From a checkpoint of a small mixture-of-experts model trained on Wikipedia: 4 picks a token, a variant of Muon for the experts.
Below are experts of layer 7 (counted from 0) of a mixture-of-experts language model. Rows are named router (the router's row for the expert), down (a neuron's output weights, with its number) and show model dimensions 0-159. Each number is 200 + 20 x the weight over its row's rms, rounded and kept within 0 to 999.
Before each expert's rows: "comes before" lists some tokens at least twice as common just after its tokens as in all text. This comes from a sample of Wikipedia text that the model never trained on. Tokens count by the router's weight.

# expert 21
comes before: " the", " a", " his", ":", " as", " its"
router,225,198,192,198,199,189,213,244,191,214,247,210,197,207,217,208,229,200,155,191,220,188,196,208,200,220,177,228,203,226,166,206,178,228,188,240,223,178,163,184,196,198,255,187,157,193,173,222,189,186,232,213,216,201,186,179,178,196,207,198,205,188,203,198,203,188,202,190,207,174,192,191,210,201,213,201,189,173,229,165,213,217,209,199,193,192,189,217,186,202,195,208,195,182,212,163,234,214,181,178,208,215,188,223,187,191,225,193,192,192,240,208,189,198,167,209,184,160,238,211,229,172,218,209,210,158,197,214,210,189,156,195,242,187,194,198,192,205,199,181,247,203,222,171,209,191,185,192,232,197,199,184,190,215,215,182,187,208,176,215
down0,196,208,248,197,204,180,172,197,196,220,194,185,225,190,191,207,211,238,205,217,184,229,212,235,195,222,196,227,190,210,236,202,202,213,203,203,191,226,184,197,214,174,236,171,219,201,222,177,207,212,231,194,242,202,231,220,220,217,226,197,190,197,225,213,228,213,151,178,222,236,214,223,247,201,173,221,195,185,204,207,206,201,218,244,192,203,213,232,215,224,208,174,179,197,179,179,216,232,148,154,214,227,191,194,187,172,235,219,197,206,228,175,198,221,209,223,171,219,212,185,215,199,227,193,211,196,204,212,178,191,202,195,170,187,185,185,205,184,205,213,202,210,216,202,217,237,181,181,211,206,188,215,176,202,172,192,186,196,171,196
down1,167,184,224,206,199,246,185,175,201,196,214,203,199,224,197,180,220,194,194,220,244,169,208,207,217,211,199,193,190,192,193,181,192,224,189,201,216,182,201,199,210,187,168,173,185,190,178,209,166,208,214,204,183,222,212,234,237,219,202,216,220,174,192,203,168,209,223,236,225,233,168,174,160,187,191,221,164,198,194,220,190,208,196,207,181,186,177,199,197,214,242,186,213,158,206,181,190,215,213,194,253,213,192,194,219,219,237,235,183,208,211,224,197,188,183,224,219,196,216,181,217,219,207,181,249,209,181,202,211,190,199,231,237,220,186,177,208,169,198,231,207,225,212,169,207,229,189,202,192,213,175,176,202,210,181,214,205,235,223,188

# expert 25
comes before: "\n", " |", " States", " is", " =", "W"
router,186,174,211,207,224,225,197,232,215,216,204,221,179,207,204,188,209,211,179,211,182,173,170,161,210,188,218,219,205,183,193,207,190,189,214,217,185,200,192,201,187,243,214,216,166,224,180,222,203,171,217,176,218,213,180,196,191,167,212,162,238,211,202,225,196,182,207,219,198,182,194,208,213,204,172,198,178,213,198,207,236,160,204,203,210,219,197,212,197,185,187,198,205,208,237,211,203,214,164,161,205,192,199,173,155,218,202,180,252,217,201,196,209,168,222,192,215,232,191,221,186,183,209,172,183,205,207,184,224,209,210,222,203,177,192,207,230,199,209,197,215,222,199,193,182,194,196,204,205,189,227,226,201,181,220,206,190,184,202,231
down0,168,227,162,177,173,215,184,196,201,223,193,184,198,220,207,188,190,183,195,221,217,197,190,190,210,223,188,197,210,232,192,181,232,194,184,162,149,222,208,181,191,178,170,221,224,150,219,193,181,222,198,199,193,170,175,192,195,229,182,199,168,183,208,201,211,214,159,185,235,186,219,221,209,209,220,218,175,195,200,177,189,196,218,220,173,230,203,184,233,186,209,148,222,230,208,179,206,234,198,220,216,192,202,202,222,162,213,212,209,181,225,181,199,199,194,225,201,166,225,202,230,183,198,178,204,228,196,217,179,209,191,225,176,222,204,250,212,218,181,192,153,188,212,207,226,206,206,209,198,224,219,178,205,208,162,216,209,215,236,192
down1,213,210,206,149,186,168,212,218,157,178,169,189,162,177,189,188,194,213,186,202,195,210,200,187,216,187,203,209,234,185,230,208,190,182,226,247,219,189,190,228,229,203,198,213,207,231,224,198,169,230,193,173,209,166,188,224,211,219,197,164,178,217,168,189,167,220,164,192,210,202,203,217,205,196,188,180,241,219,205,178,199,175,204,202,197,230,194,194,194,193,173,175,151,210,192,164,217,177,192,191,215,196,207,214,181,165,207,219,218,185,195,149,200,229,181,195,210,204,213,193,218,233,209,215,205,142,210,192,193,186,183,225,224,210,167,223,211,181,211,182,197,277,201,214,196,197,185,238,192,173,208,183,222,203,199,209,214,172,247,227

# expert 13
comes before: " ", ":", " \"", "==", "S", " The"
router,193,211,184,199,215,191,178,184,226,209,219,206,189,205,240,173,235,234,193,179,232,236,174,219,236,191,226,192,188,208,202,199,204,193,189,224,186,211,228,208,175,199,230,218,210,210,177,188,185,203,201,198,193,217,224,175,231,185,198,239,211,205,193,232,189,206,168,208,223,195,185,204,243,187,238,219,211,195,216,191,167,185,223,213,185,175,206,196,188,193,213,199,240,232,206,174,221,210,210,238,201,188,192,205,208,221,155,169,246,216,201,225,209,185,163,210,216,208,191,200,230,185,204,198,184,198,205,240,224,222,223,215,189,196,197,210,208,196,218,235,206,223,203,184,214,201,200,177,198,237,168,195,192,163,189,192,205,211,191,203
down0,218,180,202,225,217,190,187,199,202,211,215,176,186,197,210,195,222,162,203,223,175,190,189,171,225,173,156,189,218,200,268,197,248,200,181,183,227,192,199,191,171,203,184,212,187,167,225,229,185,196,230,217,157,181,161,229,232,208,213,220,197,209,206,204,170,216,205,214,222,176,203,157,211,196,218,208,209,194,231,187,177,184,182,194,213,159,207,171,190,179,181,224,194,198,254,190,226,196,180,208,209,185,185,193,218,198,180,181,191,223,193,164,211,207,206,199,212,216,200,246,206,163,215,182,187,186,198,202,172,209,185,204,157,209,165,218,196,192,206,216,210,221,196,202,156,183,231,185,230,161,211,182,224,159,230,201,198,177,182,194
down1,218,243,158,175,205,217,178,182,209,192,209,227,217,216,224,226,186,179,189,213,177,214,219,180,208,199,211,182,251,197,178,170,238,173,190,177,177,177,190,179,178,198,193,192,178,215,202,203,241,229,164,199,195,226,219,239,173,222,192,187,210,203,228,202,189,205,189,224,210,190,158,192,181,218,187,235,195,203,191,213,212,205,180,223,173,234,215,239,207,164,183,207,209,219,204,167,187,203,182,168,196,204,222,221,198,214,189,227,201,194,208,247,212,198,211,208,213,205,177,186,238,212,213,200,251,195,205,191,196,223,196,197,191,200,187,227,190,199,177,221,206,200,210,191,215,228,163,191,191,210,206,239,199,195,170,197,238,212,220,208

# expert 20
comes before: "-", "|", "\n", "==", "The", "==="
router,197,216,176,190,210,189,230,213,215,190,194,217,172,208,186,220,191,242,221,200,190,173,198,208,215,213,215,190,200,194,204,187,205,211,209,192,158,180,179,196,209,229,201,215,194,231,210,174,208,186,184,187,242,210,202,204,211,157,213,174,220,183,195,188,192,203,214,198,200,162,181,199,229,226,199,179,226,176,175,200,241,181,232,183,200,224,186,192,218,213,204,195,213,201,218,245,187,167,207,205,201,210,212,194,195,212,182,207,194,184,234,179,213,210,217,191,194,187,193,195,218,206,225,205,211,232,184,193,197,221,187,178,174,177,235,203,187,183,213,192,233,188,200,225,214,225,195,215,223,230,207,192,201,186,225,154,207,179,240,185
down0,191,190,214,193,214,192,190,227,207,203,163,210,193,201,206,204,193,195,179,159,205,198,164,155,196,214,183,207,212,199,222,192,190,212,162,190,191,202,187,203,224,186,183,198,179,207,205,219,221,176,186,204,225,202,183,195,204,197,233,203,211,187,236,173,171,185,210,177,177,185,168,183,186,197,170,213,195,177,188,209,206,180,208,204,199,218,200,219,141,213,164,169,173,189,189,206,227,237,235,196,179,188,215,180,219,183,206,224,199,183,221,144,194,225,180,202,199,188,204,189,209,231,197,230,194,207,226,213,223,193,191,217,194,218,192,206,185,174,215,152,223,209,224,173,193,233,158,234,184,192,223,217,194,214,188,217,190,206,196,230
down1,188,205,216,227,222,259,206,167,207,175,256,210,230,229,212,214,234,223,214,224,155,226,203,185,213,189,218,175,229,229,178,190,208,184,185,186,214,209,192,224,250,191,152,210,189,229,227,200,180,235,206,197,171,204,212,171,187,171,237,215,186,231,190,195,221,218,168,201,194,213,193,210,217,198,195,181,206,220,173,212,205,187,196,229,186,201,177,231,201,201,210,162,219,213,215,169,207,212,219,190,234,197,216,228,208,195,184,171,193,189,198,183,194,205,194,230,163,202,196,194,209,210,190,181,187,201,215,199,183,186,234,219,186,211,229,202,216,194,181,202,163,231,198,163,212,234,193,191,170,226,215,182,209,180,194,210,195,216,200,218

# expert 11
comes before: " of", ",", ".", ":", " and", " in"
router,193,179,174,234,176,206,173,161,193,215,213,213,209,210,187,217,208,175,188,159,185,189,241,203,215,177,195,190,155,224,237,186,202,185,188,197,188,164,221,204,197,193,166,230,213,216,176,195,162,209,199,225,209,198,197,180,193,172,183,215,191,185,231,242,214,206,224,207,219,222,180,227,192,199,210,186,210,177,220,179,188,215,175,201,234,221,173,193,172,201,201,210,228,220,160,218,207,186,223,225,197,193,193,197,249,200,179,207,209,194,184,230,181,214,166,216,200,194,230,176,174,185,215,212,214,216,198,217,162,213,204,200,213,214,186,220,200,191,172,232,197,208,203,217,190,187,202,215,197,184,213,195,255,174,208,222,195,222,196,188
down0,229,170,205,201,236,207,213,213,219,198,206,207,190,193,211,177,209,184,205,186,205,186,200,173,198,218,150,201,211,203,173,232,189,185,178,214,221,195,202,188,202,196,228,197,228,230,206,169,205,185,224,185,197,189,194,208,216,191,198,192,182,187,163,203,171,198,210,218,191,222,215,216,200,183,181,203,180,157,214,208,206,156,212,213,185,167,195,198,193,193,189,194,227,154,211,217,184,237,179,194,183,240,233,186,213,189,198,184,200,207,225,192,224,203,191,189,189,172,199,224,175,214,211,186,205,185,198,152,205,212,198,199,226,204,216,197,219,246,211,211,178,188,225,240,224,197,197,220,230,182,174,210,209,192,202,211,218,174,175,228
down1,178,197,219,206,210,210,184,220,231,214,214,206,204,204,196,193,224,185,196,214,185,221,194,213,207,181,184,237,188,218,221,208,193,213,242,190,231,232,174,189,181,207,185,205,188,187,182,222,225,174,218,214,188,231,232,230,193,181,226,213,199,210,214,210,196,224,210,233,214,164,215,207,172,180,196,169,185,194,226,228,197,170,173,232,198,207,205,189,200,210,205,207,210,202,232,199,171,209,218,224,177,192,195,208,209,195,223,194,196,167,189,175,228,214,203,210,189,203,195,198,174,185,162,225,204,196,210,165,218,185,188,220,207,246,208,183,189,255,183,193,188,181,198,185,204,176,185,209,222,178,203,160,183,171,223,227,158,232,210,197

# expert 23
comes before: " |", "0", "–", "5", "4", "6"
router,204,222,200,183,218,172,222,191,196,237,207,214,205,169,251,166,201,206,184,207,218,191,207,260,198,194,226,157,155,173,196,230,190,205,185,238,178,190,226,194,170,202,209,241,166,205,195,208,191,202,186,227,175,206,218,184,189,206,243,228,207,220,200,212,199,208,212,201,223,175,188,195,195,184,206,197,194,177,207,190,216,224,166,215,192,211,212,200,182,183,238,223,240,215,186,191,215,176,165,168,187,224,184,212,202,193,182,195,227,227,200,183,185,224,209,173,175,227,239,168,171,214,185,233,192,186,205,230,159,184,174,193,176,213,212,200,173,204,192,216,205,220,215,183,195,182,221,175,164,218,193,198,184,181,200,212,189,148,208,189
down0,211,235,195,158,203,190,196,218,196,219,208,212,224,201,220,211,179,222,228,181,216,224,171,228,207,212,194,225,225,178,191,186,197,195,158,185,152,209,172,207,149,191,219,194,210,183,161,201,188,195,197,191,208,199,190,239,227,204,186,202,211,198,204,245,218,218,174,219,204,210,186,191,203,168,228,196,204,177,218,205,201,219,161,192,208,214,206,242,206,208,211,180,208,181,191,214,210,220,210,228,204,201,225,211,220,221,226,200,192,200,192,202,184,188,207,198,214,197,161,214,208,220,224,186,161,198,155,191,204,213,202,224,187,197,196,206,220,238,190,164,166,223,206,163,219,211,206,227,209,233,218,147,206,180,210,149,167,189,181,180
down1,216,212,197,209,212,202,220,241,182,174,170,183,163,186,198,188,207,183,207,190,263,175,186,176,201,203,202,211,207,189,188,185,221,180,226,191,183,166,189,186,206,220,202,145,196,173,173,196,173,198,172,153,176,171,191,168,192,166,168,207,208,165,167,175,209,207,213,205,203,202,186,177,191,226,210,218,191,204,207,232,197,206,204,209,219,247,181,199,184,174,193,176,191,223,200,182,177,190,209,206,190,181,196,204,223,201,205,241,205,171,199,195,223,182,201,201,221,197,207,236,236,231,169,173,200,193,198,189,178,188,207,214,185,211,198,188,230,202,195,214,187,189,200,229,203,234,175,224,218,221,196,190,188,192,156,176,201,201,228,211

# expert 26
comes before: " of", ",", " in", ".", " to", " and"
router,193,169,243,198,214,220,207,215,193,189,182,199,198,203,169,193,198,208,214,173,170,224,235,192,184,198,215,239,188,239,221,189,193,204,189,186,210,201,194,239,195,199,191,195,182,179,226,184,198,205,196,201,212,179,206,212,207,216,202,219,220,187,219,185,203,208,196,178,224,202,217,230,192,228,213,190,214,222,203,208,171,204,191,190,199,196,186,206,237,189,154,217,217,167,221,203,198,206,182,199,201,178,235,218,159,192,205,199,183,193,201,222,189,199,210,203,161,207,176,152,167,227,179,187,194,195,197,137,184,160,173,187,208,169,202,210,201,200,208,183,192,198,194,229,184,192,225,195,208,173,212,225,189,175,224,215,193,205,189,231
down0,213,244,213,194,192,232,184,216,195,219,218,210,173,201,186,173,175,219,219,229,205,209,223,233,207,210,195,188,213,199,242,213,195,196,208,162,178,229,195,195,200,184,202,218,239,213,199,198,210,232,221,206,183,184,172,189,189,211,198,226,181,207,153,197,200,183,219,148,207,196,208,215,192,191,211,206,188,228,196,201,214,214,209,222,155,234,203,165,194,172,183,200,208,205,237,196,186,185,166,198,222,196,163,205,197,246,202,194,175,202,226,152,202,204,211,191,197,207,210,235,207,195,199,205,225,223,191,162,189,203,221,189,164,209,227,215,201,217,198,224,193,187,179,207,195,199,178,197,211,207,197,200,211,210,221,172,146,211,190,173
down1,174,249,193,209,195,217,176,219,205,219,165,203,212,214,173,216,164,213,206,192,222,192,193,192,173,211,184,221,182,194,243,186,193,193,196,139,212,224,210,184,197,191,172,224,221,211,178,222,165,191,221,181,201,233,204,193,197,233,188,188,208,240,222,197,219,173,205,189,190,180,182,218,201,253,186,203,184,155,235,201,219,192,211,202,221,192,195,216,172,220,207,194,203,183,208,206,163,204,195,178,221,183,192,213,191,193,202,201,184,187,187,269,183,199,221,186,206,187,221,199,192,171,173,203,205,181,186,231,196,190,178,218,206,205,172,189,203,167,202,199,209,196,222,176,217,216,215,223,219,240,199,183,188,183,212,181,223,192,183,213

# expert 12
comes before: "1", "2", "3", "4", " and", "6"
router,205,221,188,197,180,174,232,229,235,193,197,211,163,241,202,162,196,195,182,196,184,192,200,207,186,192,199,196,220,191,183,201,163,210,212,229,219,204,211,208,194,187,187,226,217,202,192,142,210,227,178,219,186,201,225,258,198,201,228,211,240,204,214,179,207,214,171,201,221,152,195,211,168,179,221,200,243,178,164,247,239,188,224,209,202,204,213,212,215,230,197,218,182,213,199,199,188,165,216,155,210,220,203,181,173,206,203,175,202,244,191,198,233,239,231,195,198,221,189,206,178,198,163,202,169,191,168,202,193,223,181,218,185,197,217,211,185,203,203,219,186,181,234,203,200,233,210,235,225,220,219,161,199,184,220,205,200,195,145,202
down0,168,234,181,186,186,177,218,200,205,212,172,208,181,200,228,215,192,211,220,205,183,198,207,181,230,209,186,207,184,207,181,184,221,217,213,175,190,165,200,237,216,203,228,155,183,177,175,181,227,185,182,207,189,205,178,191,201,178,204,199,187,224,217,184,136,164,198,192,201,195,215,187,249,186,201,198,183,237,244,194,188,197,207,206,204,192,200,230,206,208,188,208,204,235,207,213,218,168,174,197,200,210,208,206,212,212,192,158,208,196,205,144,203,203,180,201,203,193,185,182,208,186,197,166,188,210,222,182,188,237,183,204,216,233,220,210,192,191,207,198,234,212,185,210,207,168,225,241,184,180,212,199,245,222,190,158,222,197,251,203
down1,170,183,193,181,186,177,204,198,204,211,198,231,220,185,160,165,180,201,194,214,237,231,225,225,163,181,199,170,180,174,195,210,181,204,160,178,190,195,192,205,160,216,213,206,184,211,193,198,166,176,197,177,181,227,217,224,188,200,193,234,213,205,201,204,199,267,182,215,195,187,230,196,239,185,146,213,222,185,209,192,211,228,203,191,179,169,168,185,185,187,214,237,178,179,234,186,220,190,228,213,214,191,198,169,210,175,202,209,203,166,192,235,181,204,189,185,210,202,196,214,219,203,192,231,155,193,211,163,190,221,201,210,174,259,211,212,207,209,172,181,172,199,221,212,235,182,241,214,202,210,185,191,199,205,171,189,174,190,192,223

# expert 30
comes before: "\n", " The", " In", " He", " to", " It"
router,201,177,204,180,169,195,198,191,224,192,179,210,236,180,180,194,231,174,190,167,184,209,254,193,213,188,193,220,174,217,175,165,211,186,200,222,210,231,191,207,221,181,180,224,190,226,221,192,200,232,216,215,189,179,199,212,186,215,166,215,183,171,194,182,209,212,200,187,173,192,210,194,180,235,208,212,218,229,185,164,206,221,212,212,180,205,190,212,235,212,172,214,188,194,183,205,189,182,207,223,186,192,190,177,192,227,194,216,181,216,189,229,214,184,236,206,183,209,180,222,195,223,179,181,186,221,143,134,216,178,210,227,222,186,216,234,197,183,213,170,201,175,203,202,247,176,200,215,224,194,209,246,215,169,189,215,183,172,200,213
down0,192,218,129,190,192,185,222,224,187,181,205,190,151,197,274,235,228,219,182,190,161,238,200,208,226,194,201,193,196,210,159,194,246,204,221,216,225,230,180,224,238,180,191,197,228,181,219,181,159,210,209,216,203,186,225,212,189,208,171,186,220,220,221,212,199,175,196,183,190,223,220,206,191,165,211,192,162,218,178,183,202,185,202,214,185,203,240,161,217,220,214,195,212,184,210,185,219,211,203,212,218,191,174,208,203,208,203,191,198,178,206,209,185,207,182,222,212,186,208,197,210,181,174,203,205,174,226,219,166,207,205,233,218,163,201,182,208,195,172,214,204,202,210,181,198,227,211,211,207,187,180,169,162,179,205,192,202,210,195,189
down1,223,175,200,186,196,201,188,199,189,200,171,211,216,198,217,185,201,205,198,198,179,186,208,237,198,180,215,217,212,204,209,194,207,237,219,193,184,171,206,178,204,203,173,211,207,219,207,169,173,173,170,185,195,188,195,164,232,198,232,190,161,216,206,174,192,231,176,185,191,210,209,201,186,229,232,183,190,204,210,178,189,176,219,209,198,192,184,186,224,211,190,152,222,188,192,197,189,219,176,213,195,216,228,221,204,184,231,224,220,217,156,183,198,196,202,239,226,175,220,238,208,222,201,139,239,175,180,172,188,197,198,185,203,227,178,235,210,158,181,182,199,199,200,212,198,201,204,177,197,180,211,161,216,190,200,217,235,195,208,203

# expert 2
comes before: " |", "0", "–", "6", "7", ")"
router,185,178,226,205,205,184,207,200,245,202,212,230,224,176,217,193,245,193,181,168,217,192,236,223,207,163,192,153,204,179,214,215,203,209,176,198,159,198,197,171,199,193,230,226,212,226,202,203,197,193,216,215,200,200,229,210,185,205,213,190,179,193,189,210,198,177,236,213,225,160,209,196,197,200,181,212,195,158,199,189,225,226,214,199,178,230,209,192,201,217,224,195,179,195,196,182,213,173,164,216,168,233,199,210,202,217,198,186,198,212,229,193,175,191,220,154,181,216,234,196,206,202,213,225,174,198,176,204,177,169,191,181,223,214,195,180,193,200,218,224,190,252,249,213,228,188,203,164,179,230,254,205,162,202,210,233,194,202,183,233
down0,144,177,200,176,211,219,225,220,221,172,173,207,226,199,234,193,199,217,198,242,238,196,204,203,222,186,206,221,195,187,183,226,207,213,173,201,202,177,198,169,181,226,191,205,174,196,232,185,167,230,196,198,226,189,183,196,199,229,230,191,143,163,178,208,207,213,199,223,189,169,197,194,205,214,249,187,226,166,192,238,195,147,200,210,186,243,228,226,198,188,200,202,225,219,166,193,216,220,187,213,209,184,202,187,230,198,191,220,192,225,210,192,198,210,202,187,188,211,219,141,186,190,190,205,156,207,206,229,190,221,222,217,189,205,205,186,200,195,211,222,246,197,204,160,221,221,243,215,207,236,222,220,204,171,216,199,216,190,200,196
down1,201,199,191,169,205,195,183,217,163,207,204,227,233,210,225,196,180,218,203,150,201,193,191,196,207,189,209,205,194,158,163,214,197,241,199,169,176,192,199,205,158,181,202,194,155,197,200,215,234,183,191,175,191,194,222,197,177,201,149,219,184,194,225,188,207,265,183,182,177,183,201,207,173,185,203,223,219,190,200,177,194,197,183,196,176,230,193,201,173,167,198,194,195,213,192,195,212,193,203,200,184,192,220,201,234,191,213,217,205,206,231,240,169,193,200,217,214,184,172,180,194,162,169,207,188,193,185,201,227,192,221,210,181,194,190,173,266,198,195,205,182,174,241,246,238,204,236,201,187,221,191,213,180,240,209,198,205,176,217,226

# expert 22
comes before: " the", " a", " his", " he", " their", " her"
router,218,219,180,205,235,184,197,180,212,202,194,190,213,227,234,210,230,186,192,186,171,229,204,195,226,149,182,202,224,201,188,165,216,169,185,185,197,160,223,220,176,228,203,223,194,208,215,201,189,179,218,219,216,205,190,182,199,226,195,205,209,223,188,170,186,211,209,202,198,189,172,186,180,195,198,205,206,214,213,196,244,208,179,212,211,220,166,185,165,201,214,197,201,203,170,206,214,219,213,223,194,239,214,194,224,177,193,200,190,226,210,237,187,194,181,162,192,210,212,216,211,176,244,189,188,180,210,202,200,199,196,215,204,206,183,197,190,185,179,222,195,179,222,222,193,192,218,185,225,204,150,144,237,186,214,192,201,167,174,204
down0,181,205,197,189,196,200,214,181,185,202,192,205,213,178,201,227,189,237,217,237,198,169,217,202,192,187,210,179,194,198,184,232,211,186,213,222,213,207,201,196,232,223,208,222,191,232,198,226,198,193,175,188,239,199,207,202,206,199,189,201,193,220,191,204,205,192,222,202,201,229,166,227,206,177,233,196,251,240,173,205,202,190,180,229,218,197,211,206,185,179,199,208,210,213,171,224,202,203,196,225,213,220,177,159,204,221,166,201,211,202,188,220,211,198,201,176,190,218,211,221,224,202,198,193,186,191,231,188,201,218,230,185,185,251,207,194,194,197,206,226,193,243,196,183,203,229,213,140,205,218,189,218,164,192,248,205,221,191,186,208
down1,207,193,166,225,215,224,231,196,206,211,203,201,166,212,217,227,201,192,173,209,210,194,201,213,225,224,225,233,203,227,139,185,239,228,203,209,188,176,223,180,211,206,190,236,205,195,186,184,168,220,184,220,185,202,227,223,194,230,218,184,178,204,191,191,216,196,200,238,168,187,193,183,201,205,243,195,229,219,215,185,222,166,224,193,206,200,198,184,184,196,211,236,214,189,234,184,240,220,228,228,213,193,192,210,187,188,194,191,215,201,227,209,208,200,183,212,200,180,173,201,163,234,190,211,225,213,186,239,187,226,224,265,180,210,193,236,234,231,214,251,186,180,221,239,154,194,230,230,202,209,182,189,209,216,191,235,205,225,210,203

# expert 27
comes before: " ", "\n", " —", " The", " W", " +"
router,216,190,213,221,193,179,239,223,199,198,190,196,184,209,252,189,196,198,200,225,203,166,192,205,192,171,192,184,183,182,182,189,201,169,179,205,176,199,198,216,206,185,220,223,172,182,168,206,197,220,224,191,176,201,214,238,159,162,219,174,220,198,191,192,213,199,221,191,200,191,196,201,168,197,210,218,240,183,181,210,234,189,227,210,206,175,188,216,197,175,247,215,178,217,230,204,186,201,187,190,187,187,214,197,213,235,164,170,244,234,211,234,176,206,215,166,200,204,211,236,212,167,215,192,208,171,204,179,175,205,192,218,194,164,182,218,223,191,187,164,214,206,192,137,190,206,221,210,213,214,207,202,206,185,211,215,222,176,206,217
down0,204,194,213,173,216,182,169,190,225,190,176,185,165,205,168,204,212,187,199,233,154,200,187,190,193,215,208,153,190,218,207,190,186,183,196,239,235,198,189,195,208,201,199,234,195,191,192,218,201,198,181,188,189,230,154,155,188,179,207,191,217,201,162,202,212,154,204,245,178,196,216,205,194,208,196,174,203,241,203,207,193,215,225,201,213,154,174,230,202,220,212,229,230,192,184,208,195,200,187,229,179,187,192,206,205,173,185,157,190,234,194,181,220,213,209,188,213,203,206,178,200,167,196,239,188,236,247,220,177,231,218,232,170,152,220,222,217,193,214,189,212,208,204,225,169,197,195,185,182,197,185,218,202,185,232,212,189,201,186,197
down1,192,204,162,164,218,204,196,206,204,224,216,175,148,228,266,204,261,183,218,222,218,189,179,203,185,202,231,196,163,201,149,196,203,204,221,179,191,211,198,235,204,189,196,174,216,174,202,203,179,187,190,172,173,181,233,177,200,204,226,205,214,206,204,201,205,211,221,246,211,171,188,181,246,187,233,200,185,213,204,192,163,168,176,186,196,233,238,191,200,192,204,191,197,239,202,216,233,190,204,213,234,208,192,232,226,194,213,212,174,195,229,188,161,207,173,197,209,196,205,162,223,201,208,183,226,205,194,202,217,197,200,175,180,216,173,171,206,201,201,211,205,193,230,179,243,168,214,203,184,239,209,210,208,186,151,185,209,208,202,226

# expert 15
comes before: "1", "2", "0", " |", "3", "4"
router,194,179,206,238,223,233,191,223,213,210,160,191,206,209,254,177,195,217,209,192,198,164,184,147,195,217,215,184,220,211,181,188,194,179,218,179,187,196,164,219,207,188,179,184,188,196,213,200,189,200,199,203,201,222,199,199,203,227,198,178,222,203,192,130,202,189,208,171,221,217,190,207,187,164,204,217,219,191,188,197,176,205,201,221,221,220,186,182,148,179,169,196,199,231,177,180,180,185,180,166,169,201,228,162,199,170,209,220,198,198,202,189,196,178,173,270,210,191,238,182,193,216,237,196,179,165,190,206,185,199,190,173,194,199,200,185,193,207,223,201,192,197,211,192,180,212,205,204,207,196,216,219,181,201,211,209,199,183,214,218
down0,242,213,174,179,194,152,263,180,183,202,212,212,211,195,191,213,196,171,146,162,174,212,214,214,218,183,166,183,172,192,171,202,180,229,209,193,184,178,193,205,196,195,192,199,195,185,184,192,175,194,215,204,193,197,203,221,186,230,227,196,191,193,201,203,217,163,157,233,221,167,213,193,173,185,248,180,207,153,208,201,194,214,191,217,193,241,197,236,220,224,204,243,176,216,225,210,204,222,181,216,197,183,198,208,241,183,173,204,215,185,211,208,195,204,204,223,207,194,198,205,173,215,196,190,229,180,173,178,213,198,201,232,195,199,192,182,191,197,165,201,201,165,184,208,151,217,226,195,216,218,222,221,208,190,225,189,231,213,199,196
down1,192,191,172,218,161,165,188,185,202,172,192,203,209,201,203,213,167,210,223,196,211,219,183,161,204,167,228,198,175,212,203,182,205,198,228,156,200,177,206,202,156,212,184,193,191,211,185,184,216,204,207,211,188,230,216,213,176,162,199,191,167,209,203,195,218,196,180,196,206,253,178,225,168,221,215,181,204,200,213,206,193,167,164,212,185,213,212,219,237,168,222,226,188,197,198,203,187,234,190,183,217,172,201,206,220,240,226,179,188,235,191,158,204,199,176,208,187,175,208,203,173,188,219,225,163,195,212,200,223,212,187,239,167,224,214,213,211,198,217,196,198,219,206,198,185,212,236,187,205,199,210,208,221,171,225,177,162,211,155,215

# expert 6
comes before: "0", "9", "8", "5", "7", " |"
router,176,191,244,205,232,214,219,217,201,190,161,202,201,179,212,191,169,197,177,232,204,173,212,231,180,193,233,212,174,188,240,200,191,213,176,212,193,253,204,164,201,151,240,188,194,178,246,199,213,188,192,202,227,209,231,191,183,218,231,213,202,177,217,191,214,184,240,164,206,202,202,199,215,172,185,253,183,171,197,166,207,216,192,178,213,247,199,239,218,187,188,202,188,204,170,189,187,200,201,176,166,219,208,199,205,200,203,219,208,227,163,219,185,202,181,207,192,194,214,205,207,221,203,228,158,156,233,204,212,201,221,188,214,223,191,204,234,214,202,179,213,224,191,190,211,201,195,216,179,197,201,194,203,209,217,204,219,182,208,209
down0,203,189,224,189,201,185,170,213,195,217,204,180,222,226,184,222,165,181,182,199,213,177,180,220,197,179,175,189,208,199,188,173,194,190,226,213,192,232,205,163,200,186,205,202,195,184,192,225,226,165,183,163,167,232,212,186,222,162,188,192,164,191,215,159,149,229,236,198,188,213,190,212,157,203,176,202,187,218,186,196,192,205,225,209,210,216,205,196,186,163,248,211,205,181,234,178,211,186,222,203,166,178,217,197,162,202,181,196,179,182,204,160,206,200,193,235,194,178,221,155,197,169,213,205,179,196,217,210,210,220,174,207,194,213,204,221,194,197,173,191,200,183,202,203,196,218,204,200,178,191,208,190,205,203,210,197,214,203,215,209
down1,181,202,169,206,198,194,264,194,190,194,226,200,177,191,190,188,228,215,210,158,201,210,210,181,206,169,214,237,208,229,227,192,205,188,192,180,186,208,173,202,193,197,199,185,208,208,197,178,174,215,235,215,155,207,209,218,202,246,224,186,197,212,221,197,165,177,197,223,223,218,195,200,243,172,210,208,223,202,211,240,186,209,196,202,189,195,200,217,198,173,209,179,167,189,190,181,215,179,184,195,215,221,222,161,235,183,180,182,200,218,251,156,203,227,212,201,203,212,199,242,211,225,181,199,193,186,189,197,194,215,165,200,190,222,198,163,179,178,200,231,176,183,206,187,193,247,133,215,191,197,229,210,189,168,213,224,200,219,203,187